From a checkpoint of a small mixture-of-experts model trained on Wikipedia.
Experts: 24 experts in each of 11 layers, a shared expert of 128 neurons.
Below are experts of layer 3 (counted from 0) of a mixture-of-experts language model. Rows are named router (the router's row for the expert), gate (a neuron's input weights, with its number), up (a neuron's input weights, with its number) and show model dimensions 448-511. Each number is 500 + 50 x the weight over its row's rms, rounded and kept within 0 to 999. Numbers have three digits each.
Before each expert's rows: "gets" lists some tokens that make up at least twice as much of what it gets as of all text. This comes from a sample of Wikipedia text that the model never trained on. Tokens count by the router's weight.

# expert 14
gets: "was ", "ed ", "ing ", "it ", "be ", "ated "
router:482490468575450418450565531538508482453535495555612474514468480506448416585552447461512509478584588447431476363581439513494543450448582497461524534471524550514431517509624518441515491474434533
gate0:558453476368459470471448438515572571483499502443435470446422577564522553531437573516501478608520516475519544503497534458438489480416466442496519532527508495438495541507502487493474633408497454
up0:478507467502550510501543440486423429455529504590502550521491569453415516540508585473413506514539534530452500378492537441515550445584458455537581419461511493484597479468497469551468496510456539
gate1:531551490490511576506413532542544452456509515517438529484481492528562496499439451465538511431488448408422508529574523502461444474410480481607518487505466449444536573470440456451464444535451492
up1:507490458512582594574437469479503494498562527514444493593538517518553530480503463456515524456483547495382468558504506491584433529560544430509485490459405446530476508580590541437486592384546546
gate2:601469431500536493528493591498466408435508554463537509382458445572471461577437436412483451485497557386439551468549495494478486561493574476451517546494546554453507438498592481520587513476472507
up2:512535508509495472476540485498477516490414536504451503488437502477488427504543505510529507507449477596516563554472479445544466510575503561471449397536592488456508546571545437562498411497467515
gate3:533537540446518589561508540598568459480529444520427457417485527551398446420497490447505406469391474443436479473602447574459494559522449510415571472526520443452495585546555450414495502474484512
up3:463508569455550443420488485577505549506505455539478542441496508486422453551427481459519478489567490467432404441559475590510430532466575456473510490513442543451535522515582501414557495406544499
gate4:599404497521464511527530440541503569540542462423546447528402528517533512561477488494428461546559419512455512518496464516524605503493504530453480548450471477526460498489487507521426528473502586
up4:403532507512567487408513535505494513462436452425544536440507453474477523500449530585463475453430533426540532459384465492454527462438507498441460493456471531561560539526444549523568488498471432
gate5:506497428491501477536462544537555476514575483498535528469387477505569449478447503454490507512422482526550491450496447472465532484605474488418527508590501439524482485511523549424456500535451481
up5:533564550518439446535502543547481448429470486554531537641512507489556543498513483517474483484477443443521494404545464507461510483514524521502547483445466529422461462490457479514535569533539554
gate6:518354473441657458498582509496422553486385591502486448522481480550516383421477540439440533474505442458574487591444571460506482516488480485460436453561453555500528492533555524518478479437479459
up6:484551478501429471460456427543453484512569460482570507471596432480433542536528530611495542557477514488484441474402595543459324519526474552496613530531503602534513470574442514372513462500536545
gate7:518473534476549544531441495476472526428529437496465434400507560490549445480520473439517537457458434519444510476517548530430521531383485517519496379517563478381516545636594531437456447473482492
up7:477514582481494475475561535643479465540532551441601435472564541539479447432454546496409505563475390589494585524442426462462399467524539391527509448489448519554484564452522444543488447578508444
gate8:487456488466467511500576530552410484542488497517594434477488446476443476565544528533468594596522511552566493527539589443489433526453537410533512478539551491497415434458491497393567505442472414
up8:459484530459504531480559401525474438508457456486501490581553420420459461498565444503515520471515452539487454485472481502519542528498480487428576604489509552526481553429461506493505417511462452
gate9:405502401384485379439533425455519487431475466497431438598570523504512482523492510475506392449490468528606521454496476476519535498473381518492516350505507531480448477456476477498496521396417526
up9:465556559527416417484461606550527557540452498537548438537525465535499448596575504470495605557539527512407422536469509468617467491519531553576526530462598575464558523429546436439524490458548450
gate10:527515503522427380488481513504478512465469474573574505511473447475492517555481435496482609484507530445432532497558542482540459533491436486446510522474535595427542600528557546459437480501472539
up10:485501596461437423598453392497530654515518501457543403383561562431468524522512458516573438488565563484496464485565513422550509485417495567521428563538553522478445526512477486500469504494520498
gate11:526519513526503515530511558506509500413495503578486421360503470523432557509463432502560446447518564504475404454529570506525411452409441540452507602512518539526378412466546478418411473572536575
up11:439423464401491504580536494445500433503549485541475428494481571425497527462551607480502577598548526438463400518431570447472385435551452602528510542614484471480570547511541504532529451503536631
gate12:334521455480571491577513423511456436502478550455570419558581526447447590549457554541445491492523499587512527585459506489557430495475535545493521423543447441552548549505564487501472587546525546
up12:491553520506429406446527488534487500440405464442575514494385456502504466473546445498531499428577528467560593424609545489552455474530502430487540479545465534497428495542458473483502515414514511
gate13:579539431532478406516405474559528521528476479494593515462476540523544412482564446576497454476568462549517383491459504446490527487382487547472389499448439359460409574475562409526492445446453511
up13:470517493469498498594518553489465497485540422524442432510561391508496488540436456484482533433490507603466541542573517517472519481475408452602524527542615485522530380551480491525444329511432458
gate14:511448465396506471487518607533589427482472581548463472596496626429441443558406511550546437583509562522650467477588498455559522458553546582518531512510520479587417451486557484523592492464551468
up14:524571535493528495522426470481500516466618489550552520528466499504562478445511429496527490530434469556453498504522532452431600345534648594519464455446525498429541526433483482499517504510494476
gate15:435557475457506444456405448438379438467525513459412538503480436522496560489545527545550480672541529563561458514562587608490498467480504551538571550457536542491439493560456428501478531419479478
up15:552482511551533571513501576501506443444570458495511472505514538539559502423538487441536494482458569539554475544615503401427578460491507442565442520493477481388552531465554463527488525408509423
gate16:554530481471352457386488502455450428444448454560415568519585539502534474492459466537528537506477519457506491488425458462452425431459484497505478502544479526505511484504479482458533502425493459
up16:481500562544449537461495484509491560584498499578510475523526452464442455509474497501443609565508501423444457442487538498478499440474468534512566569424403447477521506515438515544474552464496461
gate17:466490520524371491446460465462395595462507416443531416436464591375463540463506506581462584562454482413520424560503522496481570488503468476427477535482419546576479546532521433556463503572459481
up17:534511445557499546459556542495467461448542370645549499508482410487463467455531444444449481425469448465420500450478484560545384444484516468487485532509540537501526469505587503527508482572379479
gate18:497498530480503473483525650553455565440484519532530515485582456548542524496500449485505555419448611517441530456486461481511490472418468523522611491645455430505534533483513475519477516532556458
up18:389553461491426468540513628445507473514551550416543590435589528443510461452549489434558501406458540520540478509441510508558574551431449408500590473451546573481487504497518491518519507505519444
gate19:502442478445460481487391548587646474461546526505480528529486543525417346513560436457549585457474551523534458507500488471493452440554450460514547478440516453499527489592469469519500434486466466
up19:497433395453506500482509346373530434548532489492487537587585601445493519469474479422477553580597519527503512467566444439579507494496467442496463435508483630567468432507464499525531450539456428
gate20:462435500551419519412442414462466554520540609460572486565547434511506520491619453466433562512455504540517537469466450555568518592574506553480451469437579476482436439527513526516500520595484530
up20:530509525440547521546571485527533563439473505598451460541509566483588423472426513562557465562468565516631461488582454488576502393447544501491483500430434535602524457451551395501476468613469408
gate21:457574543468539460513453502476539638515535576416495480530584550479482499540543443453481417553467464422542519487463429482510560380456526529448493507514440455458492386476514641548527459475452492
up21:476523456471503482544515437479428590490576375512563470522508463448564520556576402556575588482453518548544477611567519545500623484539519439425538498510446461533504542537565508458468550441454521
gate22:498519502465446447465444532525529625501502535453577543520472473558487454515457520555525492534439439507468460531623400575511471582592456581452540534450511488490427479541436544427459456509532414
up22:529563479585429516488438478532482502593480511371487476438565482498535480509448561536561502468488522509487479475479495568505463443546445460394489566499464518523443504450546501460522458507612452
gate23:556458440499542481499539506565505531528473426447523507460448491531493555487538394407530541551478563584441561491531507508554482521528456441481456578575569438482473426544520526490417439450417484
up23:470435497492483432413549525519556564508478521450551386525454558502468541559567417494514460473467502476609503480506464467434486534551488476401598547374547606480460522406414505519569524460446514
gate24:450483455480462445511530502535526582458445418567546524544519529490484598490521532457611642431424498503528453486544571574563447492506533464537490551544482542555544518552560451515569496526547509
up24:506467546440456505491462481512506496553400478396491431503572528576485527505480556462449474555549495458456511549563461541525491581505479505484589484514484445483530476471480489537567492582613440
gate25:542597432496441393469420552533527525509496469588525467461416376514473420560489386490539534452442543538540502489460535584461510508428548431580456480517471523548543512525421510530501525527610510
up25:484573551550601402591521403482455460494462476479519547414512577336498528447482541503569494405609498553455541443418551432533451531507443607549518507508468602514484537473553449456548485512468560
gate26:536558543492467490479455454550445522504624450418458483513528563498485555443499498518457430478396456415496488539470477504515558487464542470529536517441418466479512482454496474463501570465544474
up26:482509506553545494535427469489582503522527480585517442482534446438449423530584481589519425556462507589538510489599536585489470506582463483418511510562528453536443426577513440429464480521535559
gate27:504456653492494565509562484462468484476537519504378565569479522500568537488463499577473543595519531490415462422516485528558426488518517550501494490493553389490465602507525449480488474492547483
up27:540493485524549413577419497475434534455408481510574525409437458430552453465529496523513502494448503434554558493540503452571512469494562414453569493469507467438447563489525445493511460445536525
gate28:523527425478601440450391517544529530525436487502522513552580563461542554505541564539536497436490541637605587480560524554512495438434473449517496505542442471559592421429580495488548541519490410
up28:531529487482531435415540423559566623547444519511489509445587440499574539576441487576531520415604514556449484462538553471508517538540473487611502544498447558414431566402540562505500542446499459
gate29:466485503494486450380525521598525592409434545479507488459555487448428524554556412488582525488478526535600549438482474509511441526498499612417490490454540479509412492515547501448458475472445565
up29:515451447460488432495559470452497465569572518487539505498501470455554521503415476605495479572530431492454527447499471544501536473582528504494489458563511535386513518538480530519469502611480563
gate30:570461470460444464499510564496463480457566490458585543473540528487452520600484468438477529491464550469449531538584480514509492546502482555522488549528514495441490392507596407522540450523528603
up30:395511527507517560537514457488572523468454509530360589455552437505538497507422463500515610568536548541437445568591509542497540522490432511578535447416515509578532516423585492503550458467558457
gate31:457628522381492543454384469542483504541479506539418407504497575485469477617525546523442511530443628402493436477495507536463503546622521518578539514478528522542463483510543527498515528534520512
up31:476538454508468461517542414488402601487522502440571552530438498464432418536554553522513481598544471488552580514491458529471578525533494486374547481452503493500510492503525591451494466492505518
gate32:554466379572563575599429514515537454411468631542451507508562456545470412471522559591526487513549485524504608460479520474559479559548578498437455493462514528499447525488466473458458545496473423
up32:482503511520498560443457493565451517480453519476456545438550518464531529467471513488523526481486445583582538477520525653388500488495450563512505543562497481514530622564464452598455538532530477

# expert 19
gets: "the ", "a ", "The ", "s ", "his ", "an "
router:500427478550578540517426639484461458521499533460511499459515432560514500517521551491498565535477403423423510524493488574535525510496561594456469639504496512461568497536447563521422549460524469
gate3:516458484436537548505474570569532504542527471602372496405524581532563551530490494564423458519470535539531449501491529555481465496498510495488522571507494460624496484461572420510461531490575553
up3:533460477603562504495474502549543517432495546516504503481579490451531537491510549515591454421669512435463435500459452492595484540415465529567537479553402513403438507544573517450430449540448416
gate4:468506488517449439468454520479531547473529620481475471506501519451541567503514517612524515590445579470450477575548525495511416459519489459485526528513540479510547521577525561522472522517481525
up4:532517498486469435523477492524506472608550342483497546498535443494504406454550451413382510494552474594489529514496497533557615572580491572539410520509559406484501483475495467543496537521520478
gate5:531378518405422573524525549489493527526518467532532390465459483418504522558530501534544401580511456593542521439473513533516489453512539437549513522472461526463502569494475478616492478502503433
up5:515549525427483576493509534459418519470466490517429437464556507521495498495531504624425528558465507475455546462401551488504519479586473457560567510577484578387528456397490473554493477534565512
gate6:488444503524496517529533540457466531486378552554541544570435451554516497504489485575574486496429411437506504487498427507453536503403489448484573538451577428494470535550424511616566443486468585
up6:539460584425501485482544468506515591571479536524458415596437468472494524607569432483544518446493449534486453453484427443424556494445531463498427505531417408548475437505471489540575474505453461
gate7:486512364492534560466454518418546489504424487398494531485446472513490507486432537489439456541536516493541517512510435551527516458527417516477592470473501509467472459522512547512478510436560418
up7:570479571551432469546485525378504455607428446571456572452447432539457483567505417446457511598511452433394498538404509493475495507447486544489486434454441513432542516527428512545432541389551503
gate8:491546425493440548540442388498532657484499472421504530477454499492512512420525576529537529505604480573521507545483485443504507507592491396462494587503505593591537482526482535570453483408476480
up8:438548522525490467651508474504443586542488615505503576451489506505588409425502549596417464522498508460466477537452466451535550509447506470451515440491501567496490406423524514499516569566462459
gate9:520412472399496488430530540532525470565486405439522557515604560417427494528484511483483444570510518619483520521450513474543457529416493533459526486520578490466539492527511558553547448470421446
up9:595506521492531390531548508478423499523559493509548507524433495522592494388431471483480464443504534463581551437514468417455469508504521422506586507449404486411553482470536491491423483459541519
gate10:494466385479466489450473487467604444473436433539516451480550485509522450486456394586462578394494476489599576448497507535483475507484473460445530417430494514609502476470565390471567526523549567
up10:485571489499541560446449522491445607514509500489540502505511548431451561563445491544420447539520519483444431650552568459402494451504492443555407448498439511523462486517516468517582413586476464
gate11:528456497526498496467495430426430453463455535507434489438499525591513543545460525581561508499467432453441529513544464405474496429498459523556441536439508517516548447459530475522432528423535587
up11:582479372505494508487490488541423422371515475478501507514527516562468411476480517439521434444425495515520543582518507492527492543425482543447486364477539438480549562618455496449467526502510530
gate12:583524469550480488455574509459584544463433468489455464528444416483468481454491514510448519561465451524439545388568416521458581514497460508503450494513492465456517508446540480419429545530494508
up12:492529477549650510445501523526496547526432502498574544581513475503549546529496419524487480516501539399490417522536472492516464445549467530557485578539531559500519626424488432477479557519520498
gate13:480418477438464508464449406458529526532541456486578576488548511570523526453518527513527451523478428456665572525488467499467481472518508520540411566454491507458554456487510502500472480380497478
up13:408518497482541427471562573562471474542520556564419494534511462458450561476458482429487493509577548559587527508600453434547537534495546523564563497566475459454523479471440452477428560514466480
gate14:518572525473493507503481474577467548533586446481527450514458532516392519588557529458484441557591476464514421600553515524461441544554568520474533512529486534611500476505496511562532546506550495
up14:411538465543500496554515501480522525623565510551505582542576508403593583469548492620518536435469524569411511558449488565496511545473506517530495456553542471520529535482504539561487443534448492
gate15:479456500548510548598513498479511477574526500479455475500533548472494558433529475521491441473563539480521552549467482547504514490523547459436536640517501518434534405558481554420518418505501504
up15:553518565567543487508487465491500493509583507494425596498518521474469480505496490565553479564516566506572452460455428508476503424527548481439518546493537450614422467498491544511509512458528441
gate16:521499575472511559520451476487438491577432480450468569391535457562498524456520496401429512435503487527496482463470518585463492538460499561546506475429569554468443566502548486497530500554393500
up16:539517607513448454465535494474477543454520401391510509492563408509460453522400531540474458527516438474420466543500496492530508471464506454597497500454475378487514508504458522477520553563501542
gate17:545552553551554506427530499585476490530400551554436452516496354502475505537539515420485473473448623538487425499521461469446582523491446441462516554468510513556541477580553486501468584419451492
up17:532464436471503558496608476591506542508510494409510571384490472503517415507538491420437479557496491506517428565473478454510562518526594551500536542472391532474529560535535560479362568541447545
gate18:465506468525488579461431512493446516503536579557450533412492475460436436446500515478508490458499481470547484489553505561622462493533486456451574474406511537457511457524486553471469490514545486
up18:648365495573456590461507546477520435461463518547565471437553537451457500528491536543515472529429501491524597465524561516551557481569503453434501446415572482528470491479495498461519514541520473
gate19:494494519534472486565546506517463481474467395519510488519384452520505534543586397501594464608529605357491473425504488575543416559594419520517505561538503464440400530543565523452568462444585548
up19:490395552529569472519453475517508496491457584502419431513531449519524455382449465561464484459439443519496547556530461562573530546576423482478436517579578508530480468506419488506520438493557535
gate20:483489530476455481586438510428569533513510544431472499502407608539539488610601431493495551495525516496423482495506400413544538538488543494513586522457493603495507517482550451439457402536510519
up20:500530549492590576516495516503557486488462473475447486488481507520469511460628499470480488509590634372432500592542422419550481507503477528488547512544547495457539436511530401495510464534525551
gate21:492588514441463492470508484546412458542545469471499446483507468541442565561491499454472504487489525574457469396496467540484420551579569535527530466454489463576468547467424502523426554469590351
up21:486561557527508387432502570535547507474509468522511358455469445535503359520577526505529549426396529494454539499497544548455527475508446472503510490516452426522505450524521479503482457496528375
gate22:465519458559540516489558467503504648543467482435577559429606541503556445404470477604510452412500501525502608478433462501459561451472484466560568500528440511562536494527405548576461483527546492
up22:473553496497519495464490495462524435536518483482446545344413523556554512499590421574471500583527481431539560541421489486413476533490565451492578585379551493530496397397525481470487507423506528
gate23:469535468488514589497561474539435511491507478550462444431448406536511525501512549522375499545514516478588477541484501553545490569545517460561405519440446434453399501525493382536469438471539564
up23:448476504473516459470536407455568544569531523549544507540524512474483530584422419508517509592472489567446494547573439485515518441525499486547486565503526456582452505380563497517486460413456496
gate24:557559482413527488525482457505512574460467454414535530500447497533558455561496487447410490511534510589515524554489482521541496572464440455531377484477454488611505550527549469568472432463464523
up24:489530494507556466481464473365420548516527516503404436541428490520602468582457509620501454456551549509390450470480452465482492517460474545454550459529567495508507481428543469601527473506492543
gate25:557382489527503485455516494519511420467466549573485495513475490492522485478535491493528545493506454522480403470499442497502577464493439354608505500479438568466547466415404483441427460567462436
up25:412480462465463589607506565505435459509496518479583512467387494495501474525542540474534511596512526519506409449487538396560490512607505476455608497491453574555480464447527508412506587524424526
gate26:446523493501534437484515581496547570490520536457565576514493521551484498474455433520544451430535493448542459525497425525512593475454548500570437548482448517442500468495503565488480557490485485
up26:539501477552434523515498500517592579558440518499532508487513609520523566474424506556482475453529532543613473535511519526429544549528553482470447517452510488509590489472545484525483523519462370
gate27:551500521496437386455507509372488485517510545509505573501526533558586442478424475477475382562424506480608507499468493471480556494467542457596473520381371593481414537448590584570542510483535482
up27:458366440499527476444585524548561481575496528446568456507550402529423589510519476526551504431543450550465506580479473606464547534479520511500462555473549428522605471516460479533508481527504464
gate28:517503440399438483502440534482426501431411426519554505566416467457524534580489514504538513519419423587471491452474453586477472498425588537411478487561521459550433487515589507452528552561559527
up28:409516497506541508516532474530540543539470482433554488502435526443457570532440382511498559525453476602523574539495545470440598443512559472421492509566505543470549512437481445447408490422457560
gate29:592449555502510516461458519522540503493540522491557529470500479572443520496609464529460465529465515438581516508556388526509559514552568547593513531466542457509496507519504529448447576420473555
up29:522602489481447454504535452556565466469524474374508477488489482507464446529532510610599480417501536519464480517525453451504527508397401498550484510556544528565571474520519529503618434578477476
gate30:567488478503480549527443545525600534518426586520509520472521342496506496491562495515427568455454441497461561463551513580458515582548506527457454528481531501549546572457523468543462475473551409
up30:563532462525509494507544460533571469494421474528530525547523579493609479504401474491383421574539541480599513492529531472449464412565553530449504449429462521568455470338490386562523523527576496
gate31:565439519514486594472467553563506523512439574602588458494385537520535550480468490575459483514408421459584539574521408546513486525475434489494506476473471480527479569428579487541477478489483504
up31:426478498561531511486407609445445482518578508404459576474490450469546549458450543565599589531524508486485572544475495537521494613530538468452508542471490482388491470509583460491574403522435461
gate32:478497449558532400470501400511503550562466487460458561557530464532413571388455490471445615572433385515527544463481441456504509510494492464514473500562388633402418479534536501510356521521469556
up32:475462545505439513539518589439512536612541416498494407551557405532511534534496529506492461552425457505451521561507404526460542558587484513533555558544538488553475509510476555469472505468533526
gate33:483574406491523460493467539563519476511502480528629453473496507488575562469480481455571567493561506567593521521522553549486570489502513484403457515574485495466480471475451464555582437481479457
up33:560361523532607491374471447582460454467440470514421417518518511526434491498465487510605490467442521543551445538545591405430584477526499455532425465541436436437488500526453473493381530448474472
gate34:493551430553504410571446486518489409491607471508517437477520392541429435502529601548505569476505536537435641566555452529517555528506399469479465506573428544536550507429613509490434479490490477
up34:548507464518449629549583526475531564442485545552512551509504583533585556450469446462434506544512424381449552543503494508493486461521522455504563540422554532469515457440540473477482467472566535
gate35:437581521490558501403569621485535471589546420537437469407514459395531447548448425542545478459559469474471454516475536521480600528437485496416468538498526462458512432555479370480474651473431448
up35:474484498522527473516470511387473552436533579513493540455505495450547507402579490547458470460495504497459526544519479601423422517515438519419581470492582553516530427545502478548513540576421519

# expert 11
gets: "\n", "% ", "ation ", "es ", "s ", "ers "
router:484531493558461485482540545566500550479525527568390471438536468483559432446464389418501469546502442569463498573515500512494501510529550534476562475438575452562536461599520515505535466586436504
gate3:547523502545478440353572424582510504489484522509489528469507400442562521434522492502468536487498354517571430518588388437506504480552444487412522480469454562456501517461395480539415521455385463
up3:510525511449440518502510474475471442519422520619465521457429474482432526615426492454479464423481377564434451424506360519476588485416547483555580535489510531460536428479459509522554446523461475
gate4:544587487596530473474541463506389525582478485516512564459469431521520392473544388514541528460512534504412452492500514573458347421544472477434502442519557484421546442489547469441520525396486486
up4:491478478492503464423483496468407564453522571509441505551545430467499535471519496428528464571512506463464522520484470517427479408544477545463503429527512457510524493503455436501557432541486501
gate5:547548554411533559492528517466458413481469564574471488508541469529485510508507442539577487540467562539588562521496645574580489530520533491455410444586540515571490527476481499478425480539400482
up5:382398480519488434415599432523469540552531588516452471517432636515533523473494558469524543536383546502478483498492493473461493398506539452446466494529496556446398506442495581467543425529429386
gate6:481470557534488431533532428484465493492405522514487543495473513497441609581469455608412548484533497456504410468525530501544476475537471364549571439547508543534522476463386583434439546577555472
up6:472512465448556495566512538578494471428473476473404481442472522494487553499511443441401533479502526503416466322500528491503410540494476481486501434464574574535516442499473481530526547487388538
gate7:515584582539496509544508526600533522512491521586449504470522477497495482489511504504476566542437481474466471464504476515411489555458550473527512445443470451544464530529450469447464499539538527
up7:482436517484464491529544533563557530497511549513480472439453523550472482430601565356616464437491390498486487431441467541445500577533472384542553524510461481580556541584502520542518515499503524
gate8:473503433529449440518515533450475501414480514563369562504476593438552577533551440387505562549559578473484441467541531484493528477542506492562521604511548594488510542613408603487475431571516464
up8:550500449507586538525511472464540436522497559482493426548564512529496505659517493407531469512535555529434517504553579513582562515490564567554437531475550633476548503514468532500493445470475550
gate9:485361501528594472511444514544540546495548541463555432543543486495468427520473384495446448493439483490497481508493517460569473480525502440491510638461510504500428547494406537523489493555526548
up9:546547492538484503523446568435501580530462476495507541473560439564529551541575503455561500473517484490395559534493532520467471439437517517481536438445569530537463478463414387571573508531616423
gate10:357488472570464554448544563461678566475621556586435474489505508476410525617483493487531540480572518485512513515364510457434462437472526441585452470497430458494409511509552495548565499504520478
up10:478443549452455657521448496493488487503578415541425488521496419449471523549584518412462406530460597555594488504542497525505539433535508430505440577568554407443533496534499456550487505448475491
gate11:467461547501462487572478567523538488559618550444499459468398506530510429361422449456503457518516489478420445492475517562573503449416571574533457560524533510479487638492547508470483456457429484
up11:449524445461598551519540541492468550505511562473496473498452531529504530501535491500521474524446495474555501555516561557472533527471503509407490435493445524504498418495410563494551574390455491
gate12:486601513498514581550493464456386471440506418510461453499536475498520458561558525501411522480528597494444595543451509582460499461420565482446498452434495569552446531531507441554457481501495524
up12:525500467464485559493520438561455550527445564425476512546565448477433503507489534529490427512579491506529600557478407584433453454619514464466412520428494413455463438498468489484567471482542548
gate13:467535481480463526540575492443484568480507463585475489500439474558540556513534495567499469508475517589490387538515496551486432496520557445532480491508495602466446534548518509506537457516449497
up13:516415554544562419499440455500531590530554555564500472363496422543482519495628493510516459532474529448495571471468457460463462474409463489518600507461496543545520465483572526435530524476592517
gate14:476547550553481512480467489610527500411594418545467489506449531436458546473460575505475417501502603530461582530482527495418441447526524563651512450551591442417516472487495626485485506475521453
up14:552477410520438563455458545486546486515454543491522539455539361502515546500415461513460489417415423437504526524441456545492471551489514611553494488499543491535544590495467476453457494516479349
gate15:448584434462430481479463494566504504414458484498429489527446520455541390501458444581574508520577478528454458513483571456615564495567460493572551471609519512511483474465464457454433478464557436
up15:621504536527457517519482529536511561502379605536504428488503554438499573461486536456448469537517456413487468488591494558429506406588538467485466441455480431543458509555494458546525530471479426
gate16:548498540433533496537398491512425494399575490456449425542492499536503357559428467530387491480475537556442544556534545533507602441422455500519450532483477497433461463530537622523512559493490590
up16:605433520538484506549556497530492497403451481411525438454537574581539505517469540515426405497532484550541488527646498530607549528427504474568439467443448531515611496518503529414510561494548558
gate17:473491462605498451556574426503560497537542476490432521410489512439500487468578462401565415546468536506457488546545575547509514468445431507497478528555529462434536565493449510474537490438404499
up17:563463466527468459517450528426477530433401612455510614387493523566387563381469488612505505463492535494502634420480447466474394533597471477415542418398436581447533467523453468447532526475528555
gate18:428555476499463484527549536482470534376492575523463469511558427570458504504522502462414478465497478432463527604388620524530517512461552496560509525434418482582542591510499495482610511510426468
up18:562547481533479571543515470501510493469519435479496563463419526507508541448486588455547545558489522509558523519485565655537570460505522483417547488470480436477544469521464552481528549497450479
gate19:444563512432474473604528549550489517454482464577510477434387513471572533549557417513490450589516387484509567541425559474429458547596467479525599561565555549529500532500571591479504476530470454
up19:458526472498465488520470500520465528433481435523581488591526443454481572387487509431511541546464419506505490388488503487478397523461505471505519440449446547550444548447480468460518537443514435
gate20:455457496478441563486574556375482514511523453602433440466496441536546514548557520456548534519572432417491521453484488487500525445547517472500554572527463542564501497488539637560442619615500496
up20:449402501497519549608472482563542478534497549346573553458536436514521447468568562370431471423453494479571450442498431524466524514482515472548456411569492503440585493531549472533552510457419565
gate21:500447499544521485462546473485566567493533499447541406509506564560530480490504445378520505457540455475462509551469566436332529537458508474461475542579526486519554546586517481454610456557518454
up21:493484576489408548517456433391443509434533492511589498547542524557557561494446494476447581522437496515614476482435418406474579592445509460529358565480439375463506488474455388509452528492546494
gate22:553524478520493527485450591447483498596568527513492513497442391479509437525434480533492523492553494438450456521478504493467479495598499478455479514532501467465503404561545452465533577613480500
up22:495482527437577501491538539505506554533456523386528465552571529479471496467477459431487493370527580498475400563477530559509459480487425436532562430428490501518479477575468476462485492612521508
gate23:473475450434457590486534484472519510487474459444456453545539483519546448470518479433513518475466493450452474456442551519482552507520583399485386495529442448539555561557451420470493504516473463
up23:472559514581530485467504579462541511428453483502531528495468534472422489482533517531453495446472595403428599571458511539415479544551573428466491496574538528656473441493465504531494506473575553
gate24:347464485542535447487536547463554594502500500493467477466446481513476497550489555516328630548549516529528501498423546574469459514381458637425507425563453379455502510437545494537431477433513493
up24:512527415445506496529528604480422513526481495487451513573513477469420606547601558550503461479461400512593478526480461512493466538583547634416479546505494571485487515465525449478564475532511570
gate25:493399475485521536517527589458535515515483434562410457490389504470477419537557498540555425511447490468462453593454528526496459494587511450483521510514473492496487466488464471451471483470487510
up25:522545505539490507500483494447513465506565520564490482461550449516520566476446496489500488467422517466506487451458423481449562438621479586437500485466502495531470448479542509391556452484493529
gate26:490568461498414434484565445481426588516496508599529519520492557499609489486574482477508491442467585452580411518450524546527567607410411506472511499535515510533514477427616392558497519454458467
up26:533519512539504480586531400504450594614492478511442492459438559423509426529574601491371523492423530479500565466556548487459557552540508448534506489493515497441539569517563559481457464530479452
gate27:455585475482493444628612600511483474482442523516482445536472515425476498413547479594491508440504588498531519444525483407537579515496483485472520410533501487500483502535550503513514515493479410
up27:411565560440586504442504506572575539572527453460536398597528602448482506559468519435570507486499462508556540481435555519442493483504461542475539456413441499509483485434564481502541481439423548
gate28:503554560438507480539575443533531428604514540538482495509523494331466502460472520504516469427563592457563568534421508529542501481524468563509478427553468582471448461500516492580563422493462526
up28:578515440520470542609437559534466575462385486521585511489408497372502459563499413456508544491484548470560485543461474538393418525442404451497514490421448494530421466537431449447433447415544570
gate29:410483466461505534566538417519472512468403580646487496507563503471483515444504504504471413456450522497540466553589368470570489434487476479536443547541422375443544520492449514558571533503486512
up29:575550482479525535504494419394532447532402524490569566513490493552557478547529431441408501475415550593586473528441413557528456543605490531468534509548537479601489444562512449454397430573484512
gate30:432529547417453525495491462609475523494491430545488450442455517500487454511488492618530566382477574485503521483500593450478503531463500486457471606505436467472452503539392422580473446454409480
up30:534415536408551516473435505427599547449468526528571468492445521434539465456405362492493538381475520576556467520388536513515571541435567474482515458509459470413496532486555502512484460437461559
gate31:426463565491479574443502459502526418478515539529478514563522477494447480545514534436461488487558501516505524487563442468579530517480478454475572558516458414518500530547431534528469501495504490
up31:417415420607424477527511545456419553510565475486488516514573526502515430526503460477523503481467510576592454502519484442439533456522476486538522453508484495540541434550591496488449484464459487
gate32:571480469489542540513502537423499536526547457482550516518509598484451577585579531517520408501601500459325473548563549568500526500548525527482533541413527585487464484502602487571446491498490556
up32:486588532623464475413422575488535484551627487571612525406507562517577539501458473499504380367542473445437497549514499531494394473458504547558481465484614457511446532462585494585501597462474428
gate33:471556540443536437506465453413539497570446552523506556591530430476490531407622508588590490453551501462567494498540449511479469582480490488565523509478440572527487516475470564501563595508473540
up33:576479508461538500468486512449553481537437494446539553507497529490496514543471533342528487508545483503511514436443518464526497499471533466518503442505424469607418501544528510449501446420484535
gate34:582428605521519534532443554480499453555566460419510537426502464446497481475564464473513572511442439473466471491493499575414453639518465506475449441499530474535561455612554526485449390442442661
up34:525369446557584502398425430535624518541517517570558381428508525474539421525461548475446489351544441461424447543432501526488584456410517486391512531459530508560504457430469506549492391419431494
gate35:451513487464599494401515425521554523424418566591511544518499477440500523442502498439479566506473381434568415490446589439488517596552528486461507547548457490487464472461518568501528462530555664
up35:515502498419493406403404530483512417569556476445558518437440618534592552586515573472491553476505491568535600454546529480495442481510501511481552559493629557473472530614486457531487536528489473